Below are experts of layer 3 (counted from 0) of a mixture-of-experts language model. Rows are named router (the router's row for the expert), down (a neuron's output weights, with its number) and show model dimensions 0-127. Each number is 500 + 25 x the weight over its row's rms, rounded and kept within 0 to 999. Numbers have three digits each.
After each expert's rows: a language model's description of what the expert responds to. This comes from a sample of Wikipedia text that the model never trained on.

# expert 26
router:501475538519463507495485507520516505557499459512497462457459487499474515538505497497510510460520483483471498461449543458520483489497491520547494512490464549469505524503490526503517519544492511510488483525475507451505465500498528486452491503524536513540485483485538530535526458542522502526526514494491524522476539469467485486488490486507532505526527500535482552520518472497510495496531
down0:528514516514481511523509534515518539534496475472485489521483468503491519470495508489499481484494479483478516529534497521479525481506503486507471484520532504477493473526492470474504537508536513529476517515520485521472429564507471480529524486517502486526457506465468483458482504500513520506497545533504463473512472484517478514506419473504486544519504514504503541490486507499558522568528
down1:471496489444515477496484531511481476518490526472456507506503474448501508522489539502476540467477500480502503543513467482516507503480449471486503503513504478497478516531496477518484491529539491473487520465489500577572478535528531525513480494482480452490485494462447473487459518481549467550477514493483475505509508490473491461486522505491487496515493491502528517513509500510542533509486
down2:536517531531543538502506513525444526515463507488509524518483500524487491511480510525511482511482528505517485541480487438499493481511469520492505473545484509503487498509504461534522504523472516512506469514545514527506512512487510447532487474492458501430523500527539484478448546492476493461509495514433508476466494536508506528534533499498458494472483499491469483482499525476503497529482
down3:560502534521520462526490491474506481536473487497457491519531501510499492519477487487483521517486511475505475520478486499494495449468523521546555505511444534512484474502503492497517462467481537488495459496473469536474491550476460483549475539514488498493539497456554496486512487463489506522512453516487497513507446454494493477499512511522465514487491470535487533513500502482469495485507
down4:487502491513525524524525501546538469506511492498431516472475491471511514553457526523509503450484518534487503498487512493502489534504476466525519463526538521536503467469498515513449498505502506530526462499493448481530484512515457498440488529522516482480504492459482527475544494496514477475498528481511478525482502509483525519491518551497567450468489515515502495496507504506520488471517
down5:504476495489509509441491543466518546503472500483472469490488532488491492510491499467503530508501470469471514490515431491488507484486517503542486535487476470504530515512510543497547486515511467521499529458466543484475457525484517520501486473502543486488471524546439493500499514517491477502507497537507520496501513497506519528477510492472530514523501558533487529479508521468550546526537
down6:491499485496460467499464459526474469512536524500492529499512515497502508504518463465494486504491488505481488516532500543512469485492517490523489480518476526537498508526515482448549453552508487511499510549530545485518537491568490515488473500486520535531526484486457491496522479490489509529470478502523529514480489464493472532475472420497534522512504497494535536498501508469499463488535
down7:480520507546542496530500537542526504489478521471471544509486476505547522477501504525493490474501499472499513537460515497508511497448499518547506472518529498506499552493511475512529511532513487467469495491479522501533452535493515494523496520493484492482499521467525543473475447509505511483521532473472463528502516491489507499480480536501479488445427543484469515482482484499540500479465
down8:479490525476519508513505498498533518543527490522492504492488524494472549523470523529503485502525505490506464485445514511479511500486537474548507501544484479510517471502494535500493454504484489500486567486486514477499519501525476497502460497481489489478568477501433521491493505494450459478517475517492510501496554516506495496492544560479531476479470505500491499489457515554490522512555
down9:511533521471511539503493527531534497454528518485468492505492486488487494470506538505532470522514555487517515547509528517547477522519541502484486510511484494508484493492465473486553504455466526481498499496518487530495511526470494463523500507489513493497497542522510533502526557495514487455544515540469478529515504533505526511503516536456521505462539519548522474470484531533548513501506
down10:523549496476505491532465516525478524512477499513532528496485493498560513519495510508512466522489511473477489497491473564499493512470505453501531494510518507512517528519502491446519495497544526483478521507510499490487509508507456464506485483500485478487491480511456430450467521477530501513505460511478478507474550514494527465464539533502517497461519528445516552484473494489506477480539
down11:494525497474509513534527492498562483511511469509487503500477518481506480522472543513546478505517513508498501497500528514510486530493455498523488498492492520568523442460482531442461492468482518544518489514494461502545492533475501513482491531515557505489497495500486514460532528526478495459511488477515543531473500477482508526519504536472528521464541514477442512470527505481501491510512
It responds to: Plural and -ing suffixes

# expert 7
router:501549470460500457491458456525501500434467471551514470540531549499482480491464512515501477535505507500520529490522457503515482513510485492491522495547510490469547483527545517516505494507494489539511513501469487500481556485504465490489546529493468489489482503554486492491520506497482532508501495487500515492476485498513445475503524500482523474515539511461461472452505482473507509518506
down0:530485509525500511500478493600492470510494493516493515521483505488511477499555522483508485492511481460509529488496550490470512510549468491519496473491478501511495486535525489450486483505506505504488495496531519471530516511509512530528523514528556539492499566474481478508477509490480533483536517491515502514523509468473526525529484473473491508521534520509502538499521441510510522504576
down1:516487507497480518486530496597483475525504530474518477464513536482544501506492488552502478495526508485529520521482500551497524511464495467499504487493495458520481536513473460489555476523492505512517454516520511468480505476530483532516507456493512489485517521515519479461513489522500530545511499493482507531510463484510496478523524516519495498526519504452537503498497503521541510461569
down2:590535523493517535509521509572472516495502491475483545502490497452501517482466481501524480519516517484500526485479519515513511501516472482489560449524486470492456465498513484519519499527483505506525471504512519496469508523520493506503484516515490510473522537531506473526506482474511561521513487503518517523471497475484455487497493467511499497497551507496483464502446444531491507515457
down3:461459509565476532532475503472523525513465519501462518482501448481531505515456538503451461486511486478435521486503484484539470477473498517535504514530526517463501555495499501503499508491503514505472491493479535502505524502513494468514547499522495485488518512499473527494496556503493515505510500481532535489472507502536518519517493467519461520532468520534497530458451517469503474487509
down4:544510520473518545492488532508512458534484483459479498517485501492522467488521421487534498457491447517520487503527535501487488513491510481493474487506493515501486452490458513495475507484488490521542483474495489490506493511519508513495480472506499477440552527484511527509480479474548571526458540507499483500502505489484470489506464480492455510519510528553458503498482469498464520518496
down5:513486489527501479472530483556544494490520480458498484532491513510528474468552485464487466504519482496528443492530504515510524516499500478554506500499480492520500471507467491511542539505510491509480487482534501494498518542476476514544497463506508527446511518516491473467483552482503573502555512503473525493492530500470530484536517519450511508514507513517489541476540497499522503517516
down6:465497496570512487553488486501533543461518475489498489518461474487495461472483507437518497524475523487499527484501485503522527478487540508468494509508484543465554535434505520520478523497452489507461518499501494519490505517518465492496559508519492498509466483497473500479512517507494470453560490483497514453486500479534489495489523512503517521482487518521505530450492464487492492506506
down7:549509542487454531531522518531491517519448481511475517478549535445489533462519474482474505497474514495477493517493466492476528518458499526466488490505496470487475491480499501465537471517530542529526476529487479557514470474514515482500474503528534507486501504505504535504502508509524510522502515521485531512482559508542491491505455520512518458442515524497483523494497494498514448514485
down8:495518515509484519522485478459506531520461521504509509517555472504489524500513514469511451499520516500515510490466467534493539493453523519543526502524446494517514463443495529467450499476492471458508484486479520530457492486502510519473512525510457518495457474495486508512491506448482493482511460488493510496488467507526523501491518544504494473532516479473503543554551479523474521508471
down9:530491516489515503519536540516480445478493483490494550542468480522532506476524520497533465525476555486532522474478510539527502507447486496461508521511533484475481508471461512503481495557479481496486495525487500542504465530532462458488507456514518491438512554500517487509478492512490539515519515478523499511497519484498498481536494479532499460476498528496510486526524484519468534489474
down10:542532484450485533498532511545488503494493454456485500512501493504517523506514477523504456552481501481481488491550477548528510516484468530481510478508460497462521484528489532506499527517514515467529494497531523459491479472478499451480485499500505505477523472511469495456456504478552510539506564480475488490524528512536471523504475508490480536497465472520531506473491519506488504458515
down11:559469547488518491502529495533476477594504488507545491545472502465469475522487511511507491527512507505480531539494516510482501511491499546471443505510523501483505525487507463522475495505518503512527489536490515477490524503541511519463526474484516518502472482520481495489546491519466530539491538531480478499475495498475509483506504497498512505512514508502463516502499448548576506481512
It responds to: Foreign name openings

# expert 23
router:455558492473526486465524478524489464516470476508507526473556498490485516509458466462483506493512511536519520479484523464472450474493510509472497500477509449533511503479489507491526485471508493477522480534511476514490495479502492536456461502465476486552518517493510513467544530471475513495500500479501522479518474529531452519496505467496484503483501447534481488552545489481482497519464
down0:512531511507503524543509501529505476546500517433510502490483545519506482537464513499496506497481516506508501507493542475502489501475450518518481434471463464516505566454504470498475497510519534454526481559492490509500490512500524468501476485523509531524511513523494485477483443498481540512496491450485490459494497479547495521496519444519486505517488480474529509505483504487485464463512
down1:458505513514471522508513519522474507515506501489529475488473480502548536515467474503508460469529513523464480538512541480474484446484516514533491518483460464523518517523501529468518527498501497476501511562483457537482520476539463473493498497504448507533485515533494485508462477472477509463548528476477474492471520514527489495526503473509523535510524471490517521513493535544536540506504
down2:472521501461510487448499505542459505489484529552514481489475491525505471505495464489464474501510524506520501506492509454526481484528486484516543514501489485515518538526502453503480474509479500484464455564474494520501510473518453509494467477483464477497513503481482483475512464446473533501549552467519514507496490528514512502522476469480539521518554481521493531544490530472512495504514
down3:502490496505496478457505476522438480487513515538519447477471480515544446494509520472485490515505515447517501523509503502509504522508470494524506487519528472498494482502514476530535515494475500567497518551501462475520542497514461525470473491487454476505484524536461513489537502487477528512535489490479538516532473501474507474489524511536534480504531493543480479471516517435492501523494
down4:520525473490501503478483547567526459475463509488509511476488505506521518510466481494497490464513495476447499476517521502519479509500486512467460515520459512463485494479450496509471468488568514492478478541559498506464458498485513464464496482518527526472517533502497484493504501541513453523466492503522481470495487482521491481507469501460515487469514483531471437476511495532521508478495
down5:478492510509513550465511519535474473547455518506471553536513477475501480490456522483492524489501548495504495495492500502509496490487524503525506487468497531483484494510471492486528479471524467471515499487471509486536503503504541505469479513479570442549534456480467508502468497522490504542504557492505471509510533492518540505487500490521456493520542525471473495536477480522465501469480
down6:480472503506516489459519527535484459568490525515463498491478479505503498478548494490484509498489526504521480500460502541558510509540476497553518519509461520487472515486530471505488482507506508545489509502461520489514461501517530474507471467532494524441512448474502528547508490523525478472527512479485532522468521478475524499523507465526534507480505502491454507500515483495547543518499
down7:467497475507527516468539518548505471477484494504498464491488521460488463456492504481492497496509473469517536539546445473503467487492520472524520475529479472526479531519502480488453503490469477495484516486502485469469560550487499503465508526492526543496474454492467536537493450493523474515488492500514478466481521497491507518490462467494511511542503474504554495538508519506483471498498
down8:508509543478494458502497535503541519525496470456509457503461541506485523517555509480477450491478485534471484512482521552500465507491525506496472503512503522520520496509540466486474518499476526512558445526507484511536479492475521523521466491515434472513485493515518488486494508487455466507488494435529518504522444471505485514497491497500532504482543506484516530514505521509504486524516
down9:485497523483518524501468474525482528476469465551518499534460516548524449534483516524526531520494501459472520531487498500513484541511506507501499489511514493531476579550518491464513530477496491484487523523466515551506511498525457474487502488538518491476503468500495510500526476482477510495534473495467514496484512496493491549497514538487535538527500503538538505502516502550521488500553
down10:514512501477498525508513512476507519473521455462517519499497538487505482540505507524529491525505477492525505514503508517488523530505483510507522495488443519466543485522488502503514507515482470492467487513488489542426487525515516479557499514497476458531505537486523511501504514503521487534514470505501501489536470457543563472479494460489513516502467538481492535464488464545536514567470
down11:525544488468492491545531476458561464485527501485496435505495519501521552500553482500526483508494474523499489495492510552474512521489491536517487467537506464465505516516483481534532505493536524481530526527504554501488498488458501493511509517529499497494473516531494480521478503506484531472504466525541495498503491504494509494494456525551513465455471522491491526525478483532556516492498
It responds to: Common nouns after determiners

# expert 47
router:527504495511468535460504507526475456517532558504458531499505472490549524490485473526464461505547506486504520507479462463526511519475520520516536502506480499529508559504503507501492483439487499468522455515488502519514496485504485484504472464535473521455529543489447501487480481483457497510532539501539512478490520500500501478510490515463526495527495501529521527518509511467552502475505
down0:506480469508503516522487498510535476497512479541513466481461503479465451499484534455494509506496473478468490510530498542485484507493513476520474527474484539494511487495475495456513499552527485537536482503476512523539511527513535527498502476511553536476497485480535491494489457551512504472534492528501540473502482459482485463553475471542527497506492492519497554499490448521498485513537
down1:522490497450487524518485533523516494489496521525491542486486527493537523504511509485484453527472530512548532500498508524561515518468479500483461523482490532469470544501504544529533524473568505482518480503498494522463513459503454530554515516519492515479471524513525480467448482497479525488488479526515490520533460488485491482496461518505485556512533511514506510522495509495470509509473
down2:512482502526549503519507543519503501451478490523530472548496513475534512548508521548484485489505517496527464508492517513503461540508488467509503491473444527509501475512515520520487503439471476484522495493441530490535493517489511483493489509504480514514514527550490483513494540487473566507456478496521496478468498535505474468548455471478465495514493520519502508488484495475446486494513
down3:460562525463494490544487525485522495479521518499494500505470472522475539511518470497499537487505482492491491510505507508549541437511507477508506511518490496502516489532449516483507521512557480498499522494488543529517525462526519543521508515521460517525495521511508477464498529506513521539479490504478478536481495424541514552513501489516526547492543500494470497471513496514524524525469
down4:501529517538481540506499549566518474523479519559532480485501502528509510514549472515528496488506484468506534519524516513503488506533522455468489446550469503497466500472499504511513502492481483498469538531526490515474526481502500491468487532496495446451482530484511515525483483495540451531523499492509488483445518477488493510482494482491532462506501482484522500466468484523529548491513
down5:539542512511515514537505520556503502499488511501510498537502477479490496494530431516507449514521480497478507495479484535498490515465541477485469513501491491522481483497493482484518503500513473502505491472529502496502487507513482433469457489561544496467478535466471513483486458507511519532502516530476497510474545473517507510514529488484494482522516483573446498475531456548476492487487
down6:537521502438476462502523550484511472513507510502481541534505517451474501489516502526533518478477541488480448517475517513538501464480505528514483516542526500530510472495522484518491542502458508472524492523484481486501486501453486445502468475530494487488481481510408512516521495536491563518493522519510494511516497496505511508488489492497492471496558484479494505532523500510518512477469
down7:574493492565492532501554497517441510491476498497479532498467494495513504507478507525504480527501520521489501513485488522507500502442496548498538475511488519488512523531493503511504486512504497456544459498513482479478451491534518464535461460487483535430553508456432479516485475477500503523500550488492480521501490481503519506523497497515500478511494513493488510492496504495530523518520
down8:526482503522509553487496521476459477484485491474524499566507526487491496501490524521480483493495474537517491491480496500509517463414486526497527504483510539532535475525485517509487511462485502522499468493469493468531501515506498488483473481505452541455540516519436447499493479496476494514543546459506494506520479485516474524487535476475507507511529464549493538506520516479506501510499
down9:514488478487457520491531498517520475511521498508519496485494473525470492487494515517468490496518520544477503508484487490485480484453486509496495526496490449496500525510507485485500550499483473483500559500479466448495534543503499453572525493475520506469530471494489503492556490508467468462498484499498473485522547501497543558482588493480516510497519493475528525489529520526467495508509
down10:473475512473512470494512521494490507521500488541512480524479530505524471477538516476510458517483482468458482500484492474536521499482535473526499506517502476515532498475496524476495477505492461502524536469443476476434513528507506525517488544526528534490521470532439519538478472484463467516541518513517494510480507542510521542536508520504464493488504510550492504457503519490492481453476
down11:474497503510459502471514482486469484516507509442532488485509504500506489499514486519525476499521517508523521515496495524464483504471491522488499473523558526489542481501503477492469498509516556525549556462473431488496473529483548501516500467457523480424522513485480480540479453501531511497506483492508514514523533524488489468502463473515470510514523534502505487478522510489516523499445
It responds to: Non-Latin byte pieces

# expert 15
router:520509458489490510449516477517499472491497498519494516450544493491491441497493494525541489502505496492474517487536485498475505507548528484442498509499541467496518529474476502516509515487483481516453476522536508472512518487523502551471484529511510498537534528469503453486502512493469511515467514499534460480465459492466471471464517452479485481532483513498507491527529513468504519448452
down0:553533488497507529537496472516477521515507500480556444523444448483458506489501495492503489493481495527513457517507500547504493506445495562474494510465551534477569498486476472507535485517503480498476484465541488493488481467509470535505464501507508492480500492497516493472494497518486508464486492491529474468495500504493478525502456551487463494501495482512462486545497493506530518509492
down1:540515492487488482506498503553528479538538508453508512497465490515526522549463511465449519496488500491499489481496503490431508493529462512507511489477503442487513515516473485475494507449478507505448486505515514460494477513504523505534497503486479510519520460458526453544492474522465515482453496481463521508495523511482486495496490493467443470525495512480533507558493493475496536500519
down2:499485493478473526503499484526526486525479499485491504524496506476533513488472496488479467539485546512486429519507488481524520507498485497498502493520499475477510500517508482535510501500532476443491483479508489531504523514522494460480446518463512504493473525507488521438521506530513473488500523548552485465531498487531454485532528513513537524482506466564480518462508523500491531580511
down3:540510482499481508487524485491509495474466498493466485502497529470505531529532500533479519486479461525471451460507450498491515480471451441547537430523443482496488491540535489516476514465504466492496471512529488514524501494485516517491494525528504494514502515485531508503469520510540522532490537461532515489502508506489552493495513492479456482516543535501483500516549509519507528503481
down4:472494485513452508514483491504483490523531523489493485552504471513530537508524504507460519484509506509540500501467515495527514506527500470506515485523513520522507434510454490455518473489492509499518501516526466489557536539460484528477484496508483510460495485501507525535518492491498551526518529475509475513475479526505486535486484433545537509475543422509486479517480489509505487462485
down5:505493473482493487484507477548485467512488517485507505458524503487491527491501516530524502482528508464488526513511518509549507504456488477500478456479513501471475507498503436485514446490501494411501463500458489503505498545533521496491545501520472517517513508460515497467481512502525549512441509451478488476518509491485479496526453464503557510501483507497485480469468478537520503521510
down6:520508483473512508500500496515542491511483490452515539480483502508479518479500489470501510479524505513505482522512507506508510492495541520549533557505549493507439527514498516505462470498494523501506488492474458470466495528521531505465495518498501453502432506460496492536486535508487458488493501513474484483425513505533528496537512472490484498475526525453538471523498476477453452484484
down7:529488458496532487495511497545504493522488482502464527464464468530536503505542507494497467554462547442488478481495495477504505499468471487522517502543485483481508469487452504451562458479475478472482531532487486487532455509559481523497517493532498527499487474516471478482516515513506530519509494531532505499517525526512527525517531465479529533479513502492515517502480468486527481483510
down8:540535509485503496482526534564516492520507482538472515472541506510510469516457509506476487461474481504528532485511506473532502494491498515483494511478537489484486526469465504511542505478479495435510503520524475482520483450518487491490503462514497504501510523441500451494488506497519496510447526525476497476498484508499487515502522518467543448527500508513467544457513427519537518505495
down9:514485488449502498509496544499501468504481486478493516487472517495474481527469528463485478518544504500535529574508542494534516497456525486501509503464531442512500479466511496489517501520440458474476527508496501516529515525526467514477530491519496549516510513489501439496539455519450486511509478510474500477494507487522466518512503441516492487469469500529526504539490506473507508512505
down10:522510470506500490485515486532498512510504500528495472509534496508491509506521520472548478545480491497520493523467555495465490512485503492530561485524454482522524512520492513486512538514487504531563499518494482467536485524512537558510498536569503523503493521517447476468505544508509531510503529469523508529488518489503454542502485500549517501517538514467511505457510487526519518518463
down11:495534472486491541486540515568484480471501497488526535513518458469567515508473509533488517494478519515482519495514488459507522497503484477501491509555476475478491517502529535528515497475521500503468516506477533484560484518494462514499464516474510494517511460483512516468524519501515530522482538519480472503513500522533513497423482500479529473507505485501483489522515534457467532544465
It responds to: Latinate prefixes

# expert 4
router:517525512516498486477478511518449486511539496468528510542492479528491521550520456505515499472518489456472526484447567520497498518460472546539529458513492480474460526485476499466484484505468474528492451479460514472522473513506509505523456485508532513488537500504476527540487488472483527509518487504500512466478489480503478482494516472536536533492521482526487521529519475482501507538488
down0:511474555484518527517498552483466477479514550499490505524476503511522473494492501478466484474490504485492501512499545543498508489464466481511498487465506500497480495491481476518516497469509482462476485505525497504523520499531510493462436515531503548528486518493479481485411536492458516512516466502486467504524519480513554502466491490474522543508547521547518519491513529539483518488524
down1:474481504500511440487520492448521509484524508482527484500490481507474510503473539494475529479503527494488525476509547461496535515500512546473549497502502506533451463463514536491468503507484499492528508495414511486542539478520545486494504494523533499516455439486487492502451524524502482495495482504543503521514490500517494468506536508506501504467507526499529519481544477470480501539486
down2:526492444488511493508495508497490469509484492443504492511511501504472539512509493464472496515544555418488466561464491466450501465529474510475510504530480459506519492505496525526494436496526492508512477460512504469469510498510499488516480492492504515508523492523476511493441514461517495492458504482495478502498483510527500490517460519488471517478519542466484533548506496525515531522492
down3:484472539534504510493487503478497468497510509501515540542484508474476527540500501496502494490496489527475499496481538525493492502453529500532514504463481490496474474499467480536468507547520473500486497471504516521503467532494495510527428491538526527531490538461487501536462542526497521459487513473480483433511527511484494452513447493481507485500564501511503497503519497494523565495521
down4:539490479572508530475488519504527500524487500481480511509492536495518502534445505510503528491505463518481540491440512512487488486525542516488515522530497504484481485505484491499525465477510510506507494528500530481457541510487513499554553465497484483548459540484500489501532509494478484498477532544501507521486519497459464522512436489541463497529476540524484456484480504516495497510533
down5:534448519464452523509472506514512473484523477491475508450461505474495514479505478508512470526477533521486484522500491477535506520520512448514477490501470543526465496506468514477493510490515498492457513510476559497553514482494545508505537498493515532476497497505470537467507527524496508500486483540521471514500506515477526497477483495441515522469532527483458512456465548486510553521499
down6:486512510496496519530470511519489472510496499550523504504484470522503530519488501511487454486530485550507503489478469519488504505522471514507503449510466504525499535506465470515537492508475476480510506495524428486450520480512506503473472525494473524550499527532491500490531523513479513535491502528507510484505463492499519493569493481495496488508476548475532516543498510497469576570530
down7:515541498498526515491505527558523515535473473485478488509515501523532495502453488504444534446479502507509471485479471508520490467511492519508448471506487481493534501498502413477499488466541526477494497566457492492487475489466473465489510494512521471488476528503468530491481473460493505506483494459483535495509442506484464459503518527476467481511515485501479488507503507507476513480508
down8:486491526511502576478509466483512508459493547459473481514521491463534491487480477515488473503490464507508493482489505517530490519541531520532489478486481531536510479474503491521525488500479499508512518509511502460483523498509473483509518488525430508479457479498493494459521545475528537479505532500488500541492534517505465547508477486485526520499492493527488434502465502452546461499460
down9:510468509482486527445499462476479530491481482495555513491499479528526449494489504463530495509487513457497509486502498513508519512479523491495531465488493468496480509494499500497487474522470484472497487480546488493539516497527467528463514478529463545512484498470530513502547488465482484512559546519558512523540470467480513484506565510537531496475481501518514497504481541460482538519498
down10:488459496477545525506534504493510560544492489488525504489451499512549496560498491506517553555513483456493501497517474491479551527490479502510482488524510491523502520459534501478480493506511491460491534469491522489539512489531473451510505496498530547508500483482491518487516481475441487511544531481537483488534500500502505484495541559498503527491497498466517447496478495494487503517525
down11:565514489463508498511530538522520483538505492492502544482463495468480520482470502522492505535516498481499511509496515464447497515482466471533515523472529521518536487491523513494468517493479481503513452489449540491550491517515482506464476495543463526505504541497511494513483523494464561536455492496466506448504537461544486472519466505479490526532499490530492487480527510505496507514518
It responds to: Leading digits, plural nouns

# expert 33
router:523524516522503491529467486488509535505506530466508472525471485555506504473490471478454530501493513490519505482466539508513496524492486510483504496485554502471465508508503501477452475502480515517500483461491514501502461474496507487555467512494526472485543507467472485551492498497501476505518504532492526517534567527508512450514506542501511451541524477476500458515518457530473445529501
down1:506505532490501517469543477532476509522492516497469486507492497525530527455468496484504509483497505501477504569476524484529480472464548506502483452542490456503475533467491521522499518493522510493528507482449463545445526512508490519496540487486440497485481472549518503518536499517446495459497523492526512494533481511528481477482524459516530529507468485485461500486495518493520488484522
down2:530483515541445496493517533537488494508528530532497488466493498513475517548489501519509483510502540499499539487536518468492505515499483455493512512474467523490497488525485528507499472532490519520531469499533539509491531493494520536498484500502552549483458437481526527510445519480511523494546508521546492475518519509461503474476467491456534500511490479512535505467508519488540550519511
down3:524479460544561504501511500529494523543528449483466457512433475486482538494478538528514495458477497472473513545505462468519536474507503518482503499530503549499471506537465493505503489489486500503505528530487549510517453510522499531475518492484471490487516504496484500496534501529525523505498498476479535491462507506549552503464481541483494488474498493478531477483521489527501515477510
down4:481488453518514493499471463523483496512479486485494484511491524545485555499468503509526530523491488455460519502507492538514504467521514495513549462519530515460457520467467485465480506538492478513490546513471513487506471508507489496521498503502530501524508491485490505535492542525492541505549496552510530488500529534449494462438483515491477482534540480471519492546480493546502517493491
down5:480500499511505499444528477514497490506477481477522514505478508497522446498482504490512468517532459439506513474520497506486499495494487543530464497480498465510500517511509477485498507456484512484520504472512540512514487493477486541476515494536460547488532519524488506485464510486480522521453504471491525535512494512534522534545533489495520539485511543547492498536543432519436463510519
down6:550534540513516532520469538507521524568457452489522508507445462527477485510495478479542491517476511478504526522509496497489491477502493503465488463530490490473492502519478506506487517585496503527493477474490533514507504506447474492508480478500462486474498481514492509551489523499469490467503490477496527504478477508468519422503465517507524456509508467504509495485484498478502468520515
down7:493513467492512534486500481490510510515509487516528505508485486478484461503462518497544513513496472477485501504526475527495562502496533517495454496478481540494474490517545513547513475522501449468523464515482474467457491539511503513446521527531456501492538547468484507498529524458460535528472510455509498463490469535481530504506521511504491492507447489490514495506460467530511521465505
down8:491504526488475539486484485470522515481529485505468518476504538529448509539503496499474521508519556501549497491518494484514491509495496548526513519501483471516549506517522494495474501491449534477525472490522526466522493509465516550480530527464503489462452464517486505491459485508501490481475474556495525469477489543453456461525499475504486529535510477484520497479504513493482509499443
down9:520471525507498511509528541522502503508493507524544544463472498528543510494446477517517509468512501500460528477439494517466482522498539525541496458507547546488505504498513481490478498498507518466524488505524485565475487454493497467481461489515516502505525498500538524508483495469477494495533540519482501550508500478492516516537517538550509497492499454544489518537462507483502474521502
down10:485465513484504502490491513526494535464518517514522501507500490506497505461447478541484498530482485445510485518486506512463498499470510457480541520493504531518473477496477513487485513541473493514500499504442519417511465475482503493517461515508478505501507528495449529543473513441506541517540490535479535463523514494472501517522500484491517451511502507467495469526481512529483450474521
down11:538574486505488547467511550519487488496497480521535467539500485449464483524506492508508486501522484461526528514533518523479529493500487524531499563489502492491495499533512523483472553488500541465511495472503474521522516530526498551534467500531479498469493511517471507506510512481455526489481487487499520430526502523516516503519539488531494516500511458518485516520514466534484487473499
down12:517477484511390515453487436511494499492509481496550514514544524498459486499517508497480540493496509504503512523492474513480515517512478520475476520478517501498530481550499506522477529499461475502502481502483485471520472515497484485487462504496484517480446523498517467528483501485480518487511478469529479507486515448510479504471445501468500502557526513461467524524496498514511554502497
It responds to: Digits in tables

# expert 24
router:494498456455491516494498517532487486531460484523483492541475475533503488534500509510500543521472521509496485487518502504540478442511461472518492465539516532497548492557501495518524519512538495463478533505478522482515488518529522459501467501448517474515512513519535501475470505488538537517491487505463474495487481491488474498521485505473434507500537505503442480478482542523499518538477
down0:575496520535499527500523507567474491490454501497447509487530485524517497514490487515509501482516505535503460495495464489519492460469448492458509491506482499480497494544515524540499494502486519479514459481474557508541506515507506474490444520476489478481474468523482515462492462511517545551536485505501462527522566474502494468522492508490478516499469520489493504477505501489506503483493
down1:510509558499486574520485480447482496439466459482508537545479518514491490483457464493472449494514471492518504493474491487484520524540520529472479494484478474494528489530491483469523470495523461496474517530512497503469482471498520500507493511524492507472548530489508486511514566517466504509513481502477522495496469498478521472514500484443521502498496528483473539498529489460542493491491
down2:553508539519494498529505520552502503527473468468466506464532493509520500539542512497496492494496531531532457467475501480492520479472500530466514460494509519521532528504516549523527524537500477427521486475524527484515478477483456504471437481496457519532487524524477454498527486507517521515481485488481463468486506497495486496472473539481465513499534526505488482488510508498501524486525
down3:521480506509480508525439491532478494488498492494494502477539461521508481479477480483522475456498485449522469506511461487461464549546512493508502501468515451477501562479536530478507489534501485514531447490495487514505465503519498516462459468500494561496514546469523471483490482471517530508501481448521544502446497490478490475535497512495510517509499495517503490490534499490495483504464
down4:532500498473482507482471492570421474513503508491491467494516518511515547506501509510531518490476487523566493509559511521492483485497506528479506509501471539509518505524505518540504472535547495477525484472489506489424479535464518477487480498493524508509529481496527515486468506481529484484492477508461488559519506494513484533523475509511479518514531435488511520500492483534487491517528
down5:527530483462460515441526467537507499500520504475481476495501498471525501521491530496505479504499486482493506459482446505500499499508486496476522471467498495517519519495457493514526477527477533477521513507503487487517533496464468485489547502513477528495463527501438431472484421517482539521516540482468529486474497493511527519476474489522526487527513507464506467488489470461524463477505
down6:518504519501479542477557494491495474517476506469458473514529498488509533557504462506470476472509487544509481521482496500524481509465479489465511460508501512501505527494476494514476513529474529486479520535521521459507464492480510467501445505528512498460494468464494501496482511506541501550564518477507483480480499517486502473530462525501482508537539478495475463532547502537533490494448
down7:501534499496497505495532548539504475492482469517489469511496490474517540517494489505473508498537517499504476545487494512432504524471480545471509462524458500522469539500448464499530466498530452513500482510494512489520504518528490485524446484560480480507498530511463520508473505477480560485489543468490515502478528476478498494477503499481480460494469497474520518510478466528531510456521
down8:497513506493515536500471501501551529476539426500504516495471503521480481521472488516493501525461472482486516519544490491499515512556493507490523540490489492520511495487487502505539500466508511522501564459516525500474432486482488470513479520500494502478541490496486480520495477516520442537488509493499484498527540512484536535463497541495464468504466521495465505483501459545530477513453
down9:502461542448477531514533513494452486484479494488493543505503479501532505519568504544468518499479509508537487505522480517469528543513516468489488469478466505495511494498533488536500533485502452455506542473484479499477505516474518450520492480501542544482554452511512520510492505519541503500495503470492502482528465509479518494467506491478485482487519446457543509489472487493488483479495
down10:569542528516497501555499517557515513487432479524522516499515493471486490518479489489511513493499530497518473495470558489487494526490529554506528507479533532500516505489514473511534510493471518500498495457476530473530480549546494563481471516548518516493512539468515510501482491483506487497470517484506518507511492514479501476509501472469490491465500486484513549541459507497498551505510
down11:527544486475512493522492516520517504515452518503436507497500531494498495482523464508484508554490485475518502533495520524498454510520513469462494473515514484514536479473471525519491479496522527432568460514505514526531458486489532498483458446529490511493499510485474493491482492517480521479494549487449517487491518510455479523508460479511525485489488478501467529524477482499532530480536
It responds to: Proper-name components